From a checkpoint of a small mixture-of-experts model trained on Wikipedia: 112 SwiGLU neurons an expert, a shared expert of 192 neurons.
Below are experts of layer 4 (counted from 0) of a mixture-of-experts language model. Rows are named gate (a neuron's input weights, with its number), up (a neuron's input weights, with its number) and show model dimensions 256-383. Each number is 50 + 10 x the weight over its row's rms, rounded and kept within 0 to 99.
Before each expert's rows: "comes after" lists some tokens at least twice as common just before its tokens as in all text. This comes from a sample of Wikipedia text that the model never trained on. Tokens count by the router's weight.

# expert 31
comes after: "-", " ", ":", "°", "′", "–"
gate0:28 45 58 60 31 46 39 54 59 56 65 68 57 54 44 50 52 57 45 47 47 45 69 65 61 46 56 30 53 49 59 62 50 57 62 50 63 43 60 26 42 45 44 29 38 59 53 43 63 51 50 53 59 51 59 45 42 60 57 56 72 70 41 59 38 46 54 49 45 53 47 38 50 48 46 37 43 36 55 54 38 39 37 51 43 54 48 44 61 47 57 42 44 60 42 35 39 49 62 48 55 51 54 49 44 47 48 66 46 53 47 60 39 48 61 53 62 53 43 66 59 32 43 60 52 59 54 36
up0:52 39 52 54 52 37 50 65 47 48 40 34 53 53 38 40 65 52 42 65 57 42 54 52 46 27 41 31 65 44 54 53 49 54 65 53 56 41 63 55 54 44 58 56 46 65 65 49 40 57 49 46 50 29 51 36 48 36 58 65 49 64 53 44 41 41 38 44 44 39 68 43 42 46 41 45 32 33 63 57 52 58 56 57 53 54 52 46 53 57 54 32 34 52 52 47 69 59 73 66 55 45 52 35 50 39 42 42 59 36 64 49 37 50 36 39 43 50 55 53 31 46 37 54 47 60 53 54

# expert 1
comes after: " the", " a", " The", " his", "'s", " an"
gate0:57 46 67 48 42 56 42 45 41 65 44 48 52 65 52 52 57 42 45 56 37 41 69 45 51 54 64 58 50 39 54 35 61 42 43 58 57 50 59 31 51 49 70 51 53 40 70 27 38 35 46 67 53 46 57 33 58 45 51 46 20 37 55 65 44 53 35 37 30 55 42 42 43 45 55 56 35 56 41 59 50 50 34 66 52 42 45 45 56 48 63 65 40 47 57 55 42 34 49 48 50 46 52 45 48 43 60 34 43 39 47 35 36 61 51 46 29 51 58 50 69 45 59 61 59 49 47 47
up0:40 65 41 73 57 53 53 58 73 52 33 62 72 59 48 49 42 58 61 46 45 45 43 35 47 47 31 61 42 52 42 54 42 56 48 45 30 49 62 63 55 46 60 44 49 65 32 63 62 47 60 36 35 47 44 33 53 49 44 58 52 42 56 49 60 43 50 45 62 55 43 62 56 53 51 36 52 47 72 33 45 55 60 51 50 62 56 49 66 35 43 38 33 58 57 65 58 50 57 63 38 23 52 47 51 65 51 61 47 61 59 43 61 48 61 55 57 45 32 53 58 42 45 45 50 41 49 65

# expert 29
comes after: ",", "\n", " a", ")", " (", " is"
gate0:73 51 45 36 26 43 42 48 44 67 46 41 55 42 59 46 58 52 45 53 37 53 40 61 24 68 58 55 53 63 46 36 53 36 69 53 49 53 51 46 48 63 36 39 54 50 42 20 58 32 60 52 54 59 44 41 43 53 42 47 51 42 50 53 58 56 40 49 51 46 49 49 65 50 46 49 51 61 31 46 49 42 68 33 64 49 43 62 34 56 68 47 54 36 39 60 56 62 44 54 56 28 38 40 44 45 57 50 52 40 30 60 39 42 57 51 58 45 38 72 63 59 63 32 53 53 35 51
up0:54 70 43 55 59 44 30 39 48 44 56 62 50 42 49 49 47 64 41 37 30 47 55 50 55 35 51 46 64 43 59 55 60 44 33 34 56 55 59 48 42 48 52 38 46 46 58 56 57 46 53 55 42 63 49 52 63 41 55 35 46 39 31 41 45 67 57 55 42 56 55 65 33 48 47 48 43 73 44 63 44 67 45 46 48 43 46 49 60 44 62 64 27 52 56 41 48 44 54 44 47 58 56 55 64 45 52 55 47 47 53 34 62 45 49 56 51 51 44 29 56 64 51 57 64 32 56 46

# expert 14
comes after: " the", " of", " New", " United", ":", " The"
gate0:67 49 41 49 34 49 49 42 41 69 49 29 49 59 37 38 41 52 47 40 69 58 39 47 63 51 64 49 60 33 33 32 37 55 55 56 64 55 57 69 51 47 48 52 48 61 69 56 59 60 56 53 49 44 37 43 53 46 34 49 64 51 48 53 52 49 34 62 42 46 51 55 45 42 38 52 53 41 57 42 56 49 55 48 65 52 67 50 45 48 55 49 56 46 37 42 62 58 56 52 53 50 56 57 54 36 68 40 38 59 58 40 43 44 40 49 51 49 49 59 56 53 44 39 32 60 59 48
up0:67 54 48 44 61 62 57 53 48 38 45 58 59 37 56 51 62 51 48 58 45 41 58 54 44 48 65 43 42 47 58 47 59 47 49 57 24 61 58 18 44 56 62 47 56 48 43 31 47 40 30 55 35 40 48 50 45 52 50 47 53 52 50 71 44 45 44 47 54 50 52 37 42 59 64 34 57 61 49 46 46 45 31 42 24 54 31 52 53 55 49 66 52 48 60 49 50 58 51 46 62 49 48 54 51 54 34 46 49 48 52 42 61 37 74 57 55 47 46 37 59 44 57 47 71 43 60 48

# expert 4
comes after: " |", "|", ":", " in", " August", " March"
gate0:48 43 44 60 54 55 48 68 29 51 45 51 51 73 59 65 46 43 60 42 31 42 51 53 37 51 51 46 48 35 54 38 41 43 68 59 49 64 49 59 56 60 66 49 48 47 50 50 48 25 43 52 43 50 57 59 40 47 47 60 47 57 57 59 41 60 41 70 54 45 59 52 46 65 52 69 37 49 48 43 71 49 62 52 60 57 49 57 60 46 45 43 50 62 67 36 45 61 41 50 58 76 54 52 64 42 59 59 41 45 73 40 53 48 75 52 57 48 53 54 57 68 44 54 56 39 44 68
up0:66 56 46 35 58 43 52 46 67 40 63 62 35 42 47 45 58 46 37 53 54 47 41 67 57 41 58 42 52 52 56 61 49 57 41 64 42 50 76 55 39 64 46 45 63 49 40 51 69 62 54 76 63 50 36 59 58 63 62 33 30 57 59 36 50 52 56 38 32 67 49 32 54 55 62 63 57 60 37 55 37 53 47 47 51 51 59 37 63 41 44 55 50 60 59 49 51 36 60 43 32 48 46 56 55 65 33 48 72 36 46 53 45 41 43 45 47 56 52 48 44 44 55 58 41 54 63 33

# expert 12
comes after: " in", " of", " on", " for", " to", " with"
gate0:41 47 50 45 61 34 36 39 44 53 54 47 54 49 43 50 63 55 57 68 46 26 53 56 55 46 50 52 48 42 45 51 44 51 41 53 59 47 80 50 54 43 55 69 49 53 63 44 41 54 59 62 41 35 49 48 42 40 62 56 70 46 57 61 41 48 44 37 57 55 50 42 47 66 57 50 24 55 50 47 49 35 54 41 42 52 53 59 54 53 45 44 51 47 58 41 61 38 58 40 55 46 56 32 60 58 71 46 53 60 37 45 34 53 58 58 58 50 52 41 43 36 44 49 53 52 54 37
up0:54 35 47 50 62 64 40 50 48 66 20 49 57 53 59 56 41 49 48 48 61 61 60 50 00 57 53 65 67 56 55 57 63 56 68 47 41 44 39 41 43 48 35 42 35 26 60 58 63 37 54 46 52 63 46 54 49 57 47 40 38 61 42 51 50 58 54 49 44 56 45 66 61 43 47 47 51 67 47 57 51 53 48 59 57 51 35 55 50 47 61 49 36 48 46 62 44 64 42 49 60 39 46 64 40 56 54 45 60 62 47 44 32 52 55 68 36 48 48 46 45 49 59 38 70 61 52 65

# expert 28
comes after: ".", ",", " that", ".\n\n", " by", " when"
gate17:38 50 31 57 31 60 51 33 44 48 50 47 54 39 48 56 21 42 43 47 40 49 42 45 42 38 64 43 48 63 53 45 65 51 46 60 46 51 42 50 52 60 42 49 40 45 43 54 51 67 64 60 34 42 66 49 51 47 60 53 55 51 46 32 54 48 66 49 66 55 46 47 58 47 43 49 43 54 66 44 43 54 38 49 37 46 58 43 32 59 59 40 42 55 51 64 60 70 45 48 66 24 44 55 49 44 62 55 49 58 39 49 58 60 54 44 50 42 41 60 46 47 36 51 47 45 47 57
up17:27 46 42 57 44 54 63 37 59 55 70 54 48 35 51 71 39 43 39 48 44 56 64 47 40 48 71 50 56 45 48 41 74 53 44 78 56 47 27 57 47 48 31 55 44 52 33 36 54 79 62 49 38 34 54 48 39 60 46 58 49 44 44 46 48 60 60 57 52 52 61 61 55 69 44 54 41 46 45 40 36 53 41 57 45 49 56 49 48 46 56 45 51 62 49 63 39 67 47 51 53 52 51 60 46 43 62 59 55 55 45 54 46 51 51 40 56 36 28 51 71 53 32 47 34 42 49 56

# expert 11
comes after: " in", " on", "0", "2", " at", "1"
gate0:59 50 67 31 52 27 57 51 46 44 38 56 53 37 53 45 38 61 44 68 47 48 58 57 41 40 49 53 61 36 42 75 54 59 38 26 59 61 51 48 58 37 38 55 42 52 62 57 61 35 56 56 34 50 57 30 41 54 57 41 50 36 58 56 48 59 53 59 54 63 41 44 60 45 55 32 64 50 41 68 21 36 42 50 36 47 41 49 43 45 60 39 59 47 48 69 49 50 68 46 38 49 68 64 41 42 54 41 59 62 48 38 48 39 47 42 41 57 49 65 46 30 36 49 39 66 56 35
up0:42 42 53 29 52 47 54 51 39 40 38 53 55 66 73 50 49 44 63 68 42 26 45 63 31 34 36 46 57 35 55 42 43 55 47 35 63 58 55 53 34 57 70 49 57 56 60 45 54 31 66 44 26 61 25 54 67 53 44 46 38 34 74 51 44 38 67 51 52 50 51 52 45 38 43 57 59 46 43 62 47 30 26 44 37 53 39 49 58 55 49 38 50 46 49 52 61 53 61 39 46 43 50 45 36 56 49 54 69 58 39 36 38 36 36 58 51 49 48 60 45 49 45 57 37 76 58 44

# expert 27
comes after: " the", " ", "201", "200", " The", "202"
gate0:54 55 36 64 31 48 49 54 50 61 52 39 38 30 48 51 59 55 58 53 52 41 62 70 61 42 50 49 56 45 55 49 39 44 42 53 47 50 45 37 54 33 36 64 39 48 50 48 36 40 44 46 57 45 42 47 47 47 54 39 41 37 59 50 73 43 41 60 50 60 41 50 33 46 48 46 53 46 59 30 67 43 48 50 74 55 60 47 57 40 50 41 45 47 25 60 50 73 46 47 48 46 51 52 43 37 60 28 43 73 63 36 51 47 83 49 31 56 63 71 53 48 60 49 51 56 47 57
up0:42 62 43 62 40 51 39 44 50 58 45 44 51 25 51 60 65 45 68 48 59 36 65 51 72 42 43 73 41 55 42 57 41 42 42 49 32 49 31 41 37 51 36 70 34 45 25 40 46 45 43 51 60 46 49 51 57 31 41 50 45 57 61 66 58 64 36 60 55 52 35 51 45 43 48 34 42 41 53 45 65 47 60 43 65 44 62 49 51 42 57 61 53 53 42 60 49 70 46 40 40 54 43 59 46 48 64 32 49 57 58 40 57 57 63 49 41 48 56 61 49 43 66 70 44 49 44 46

# expert 26
comes after: "\n", "|", "-", ")\n", " |\n", ".\n"
gate0:43 48 56 40 47 50 41 52 46 54 47 60 49 20 40 46 34 50 49 40 47 57 57 29 50 67 46 58 41 38 35 53 53 65 73 45 48 68 40 41 53 52 37 35 45 41 48 41 49 49 58 56 44 69 64 52 57 59 53 54 66 61 36 45 44 56 43 45 43 28 76 70 35 29 23 70 32 51 70 31 60 50 33 28 32 42 55 49 59 64 58 49 47 30 45 38 46 53 56 67 46 33 44 49 44 62 34 45 56 58 45 49 56 44 42 52 62 50 53 75 38 51 62 36 61 47 62 49
up0:51 64 33 55 50 39 68 44 36 48 48 52 31 40 42 63 31 42 57 57 46 52 44 48 53 55 58 49 45 35 61 53 54 56 71 68 53 53 54 66 42 42 54 43 55 44 38 34 45 54 57 69 45 57 53 65 41 50 52 52 57 64 57 44 58 47 63 45 34 22 52 48 34 39 49 47 45 45 54 52 48 46 49 39 56 52 42 59 56 51 57 54 52 43 57 25 45 51 48 76 42 43 53 38 38 61 44 64 48 47 50 43 63 51 43 51 40 43 56 61 47 74 58 37 75 42 55 49

# expert 5
comes after: ",", " of", " in", " and", " for", " on"
gate0:52 46 63 38 43 43 63 72 61 68 52 43 40 36 48 59 44 41 47 52 39 56 52 58 48 54 87 50 55 39 43 53 57 42 48 59 43 78 49 47 45 67 35 30 46 46 57 53 50 54 48 55 41 43 62 63 47 56 54 57 49 46 54 41 51 71 27 48 49 61 39 49 44 56 58 60 49 46 33 50 39 54 60 63 61 50 53 53 36 53 52 49 40 52 43 52 60 40 64 64 56 51 51 55 40 54 41 62 43 41 46 66 38 50 41 56 54 73 35 59 56 52 43 38 41 57 56 55
up0:53 74 26 50 27 42 49 35 58 46 47 62 67 62 60 41 53 49 40 52 42 43 54 25 20 47 41 43 45 55 49 39 39 56 56 61 59 48 34 43 66 41 50 55 51 48 53 37 47 56 52 71 48 48 32 50 51 23 41 47 39 34 37 57 54 34 74 56 49 67 40 50 38 47 39 48 60 43 47 47 58 68 34 64 43 30 45 50 55 49 46 41 50 60 52 51 67 53 45 46 58 43 49 31 58 41 71 57 55 40 46 25 54 34 70 34 60 53 59 70 40 36 50 42 48 45 51 52

# expert 22
comes after: "\n", ".\n\n", ")\n", " |\n\n", ".\n", "\n\n"
gate0:57 46 41 52 46 67 52 64 56 43 49 52 53 45 24 56 50 23 42 66 62 29 50 45 54 45 48 46 45 46 25 60 42 49 71 48 54 58 45 56 65 51 57 38 45 32 61 49 62 57 43 51 49 35 52 59 47 45 45 55 53 51 53 50 37 55 47 39 56 55 65 46 61 55 43 64 67 53 61 70 54 56 57 42 68 44 49 34 62 52 66 29 57 41 49 36 66 33 66 56 58 71 55 36 58 58 55 42 37 46 47 37 42 54 59 52 46 53 51 48 44 52 49 42 43 61 36 48
up0:76 66 43 31 45 58 38 49 45 71 66 44 57 56 64 45 40 56 45 63 51 32 42 48 51 59 47 66 47 50 57 60 50 57 49 50 42 52 31 54 49 73 36 50 58 49 45 57 62 52 37 42 51 47 60 62 62 50 60 60 37 52 37 49 38 64 53 51 59 57 62 30 58 49 53 56 62 50 54 59 38 46 57 56 63 50 59 46 53 53 51 50 52 50 37 40 58 39 47 58 49 51 46 56 58 59 32 52 58 40 64 48 47 53 59 38 54 59 60 38 47 46 52 44 46 35 43 58

# expert 6
comes after: " |", "1", " a", "2", "3", " \""
gate0:49 62 49 30 50 32 38 50 48 44 56 40 44 48 56 44 50 47 43 46 40 50 67 41 59 36 51 46 43 62 49 44 62 59 55 43 56 48 67 40 40 49 35 45 46 44 55 44 64 56 36 43 60 66 51 39 50 56 62 38 60 46 43 61 52 32 45 62 49 41 45 44 58 53 51 62 72 67 35 43 24 56 53 71 55 54 45 52 39 55 72 50 48 60 50 54 52 49 47 55 51 60 50 55 33 33 31 61 66 71 51 48 65 38 30 57 47 33 44 62 55 26 43 46 55 57 53 59
up0:61 41 58 56 43 46 60 26 52 60 54 56 46 46 47 62 69 50 55 48 55 65 52 58 46 48 42 44 39 52 36 33 57 47 61 50 39 50 58 58 38 63 54 66 52 47 45 53 56 56 42 38 50 28 64 40 39 44 51 49 34 43 59 44 37 60 58 40 46 34 59 49 61 60 52 37 26 63 40 48 52 40 43 49 53 54 50 52 42 53 49 64 61 38 45 49 50 60 33 47 58 48 53 47 46 48 57 30 49 38 49 57 64 60 37 43 62 39 57 33 45 33 50 57 60 41 56 49

# expert 10
comes after: " ", ".", "0", "–", " a", "′"
gate0:51 51 46 40 43 51 68 42 25 63 61 57 64 58 72 53 56 50 65 55 48 34 37 39 46 60 47 41 81 54 69 61 50 49 57 48 52 53 64 56 54 55 45 61 58 67 53 45 42 62 39 45 51 29 33 30 58 60 66 35 62 45 51 50 47 50 44 68 62 59 43 42 46 46 42 51 50 59 50 64 53 52 57 60 57 54 60 54 40 57 48 67 50 35 56 66 51 52 52 43 54 62 39 47 39 53 76 59 53 43 34 54 49 60 45 52 78 53 40 26 65 45 42 51 58 46 40 60
up0:54 51 50 60 54 50 61 61 64 47 70 57 61 60 45 72 57 64 37 46 45 68 45 46 54 61 39 60 45 27 47 78 53 50 55 52 50 38 48 73 47 53 49 59 46 37 59 58 25 49 40 55 40 21 47 49 20 58 48 51 40 49 32 42 42 48 55 59 45 52 49 51 51 47 55 36 56 63 73 42 52 54 45 69 59 58 40 56 26 58 48 45 61 53 36 62 59 42 53 81 50 51 39 60 61 42 56 58 31 54 48 51 35 43 70 54 41 51 55 36 62 37 46 40 34 63 46 34

# expert 20
comes after: " ", ":", "–", "=", " −", "/"
gate0:54 56 57 44 49 64 53 39 59 58 62 47 46 49 44 43 47 35 66 57 45 51 45 44 60 66 57 63 59 60 53 40 54 57 59 56 39 58 43 55 55 50 66 69 42 37 48 56 47 61 49 61 42 61 62 62 39 50 47 66 53 51 51 45 31 51 41 52 51 31 50 39 64 35 46 66 46 47 48 43 44 49 44 57 55 52 52 54 42 39 51 58 33 52 56 49 56 44 38 49 63 54 59 72 48 61 49 53 48 39 43 48 51 51 47 65 55 61 49 44 45 62 45 54 42 42 61 63
up0:45 57 66 44 56 47 39 60 51 53 48 16 44 35 41 34 61 48 57 60 47 44 55 40 34 37 55 28 45 59 58 52 53 53 53 48 47 61 69 46 37 44 60 65 59 39 60 45 61 47 58 62 49 44 65 32 41 49 46 38 65 57 34 54 53 42 64 38 57 56 63 34 49 65 32 55 42 46 68 46 49 46 59 62 56 44 43 47 55 45 54 56 41 54 49 48 45 44 59 59 49 46 39 46 37 56 54 45 66 47 51 52 59 39 57 41 62 56 52 65 52 26 29 53 53 60 44 46

# expert 2
comes after: " |", "-", ":", " A", " G", " H"
gate17:45 47 60 57 48 52 39 51 53 66 53 60 50 36 32 50 48 58 61 44 45 59 49 42 59 60 67 42 61 45 35 48 36 52 46 48 46 60 53 24 74 29 59 49 47 54 64 59 53 46 64 50 43 45 40 28 30 62 53 53 62 50 49 66 53 45 57 51 41 34 55 70 47 40 43 51 61 41 51 44 53 68 52 50 52 54 64 38 33 43 52 33 48 70 41 66 61 49 53 54 49 38 49 80 52 47 53 45 49 89 41 40 50 53 44 39 44 58 63 60 51 42 48 54 44 64 46 24
up17:44 53 38 57 53 52 52 42 44 48 42 49 61 66 35 37 49 53 39 50 48 33 64 53 36 48 49 44 32 48 59 57 50 35 53 59 57 37 59 55 45 59 48 45 57 58 42 41 39 31 39 51 57 41 62 48 48 39 42 53 44 49 47 65 54 59 52 43 60 45 58 40 52 60 30 46 33 47 32 46 35 45 44 51 57 40 41 63 63 63 54 54 34 47 64 46 39 41 63 42 52 43 47 31 49 45 42 51 43 19 54 43 57 63 60 35 61 42 50 54 52 52 47 48 57 25 39 71

# expert 9
comes after: " ", " was", " (", "–", " is", " be"
gate0:44 43 50 53 55 49 30 40 52 45 46 53 51 43 52 47 51 34 40 55 41 48 55 59 46 48 50 34 60 52 66 51 36 57 50 33 39 59 61 42 54 39 49 69 47 43 64 35 55 47 39 42 43 43 54 38 53 65 56 48 56 59 60 45 39 66 43 53 45 46 44 54 42 62 35 55 46 51 44 51 51 20 57 60 67 41 45 45 53 51 64 53 61 65 37 42 44 65 42 49 61 63 54 33 41 46 56 50 60 64 34 45 40 53 40 45 43 72 51 48 45 23 55 42 51 43 27 45
up0:36 59 56 45 44 55 41 48 22 52 64 53 74 42 41 59 47 44 58 56 45 66 41 43 50 60 53 47 33 56 50 44 58 30 58 43 37 47 66 56 40 57 71 61 53 51 70 60 46 47 45 45 42 37 56 36 51 35 48 54 69 69 45 50 49 44 39 72 50 39 58 59 48 41 55 48 49 78 59 40 40 49 71 62 42 35 58 42 39 51 65 52 63 36 60 43 42 25 51 51 44 72 51 45 58 49 40 32 44 62 36 43 51 74 53 55 55 33 57 43 56 44 65 49 60 31 50 59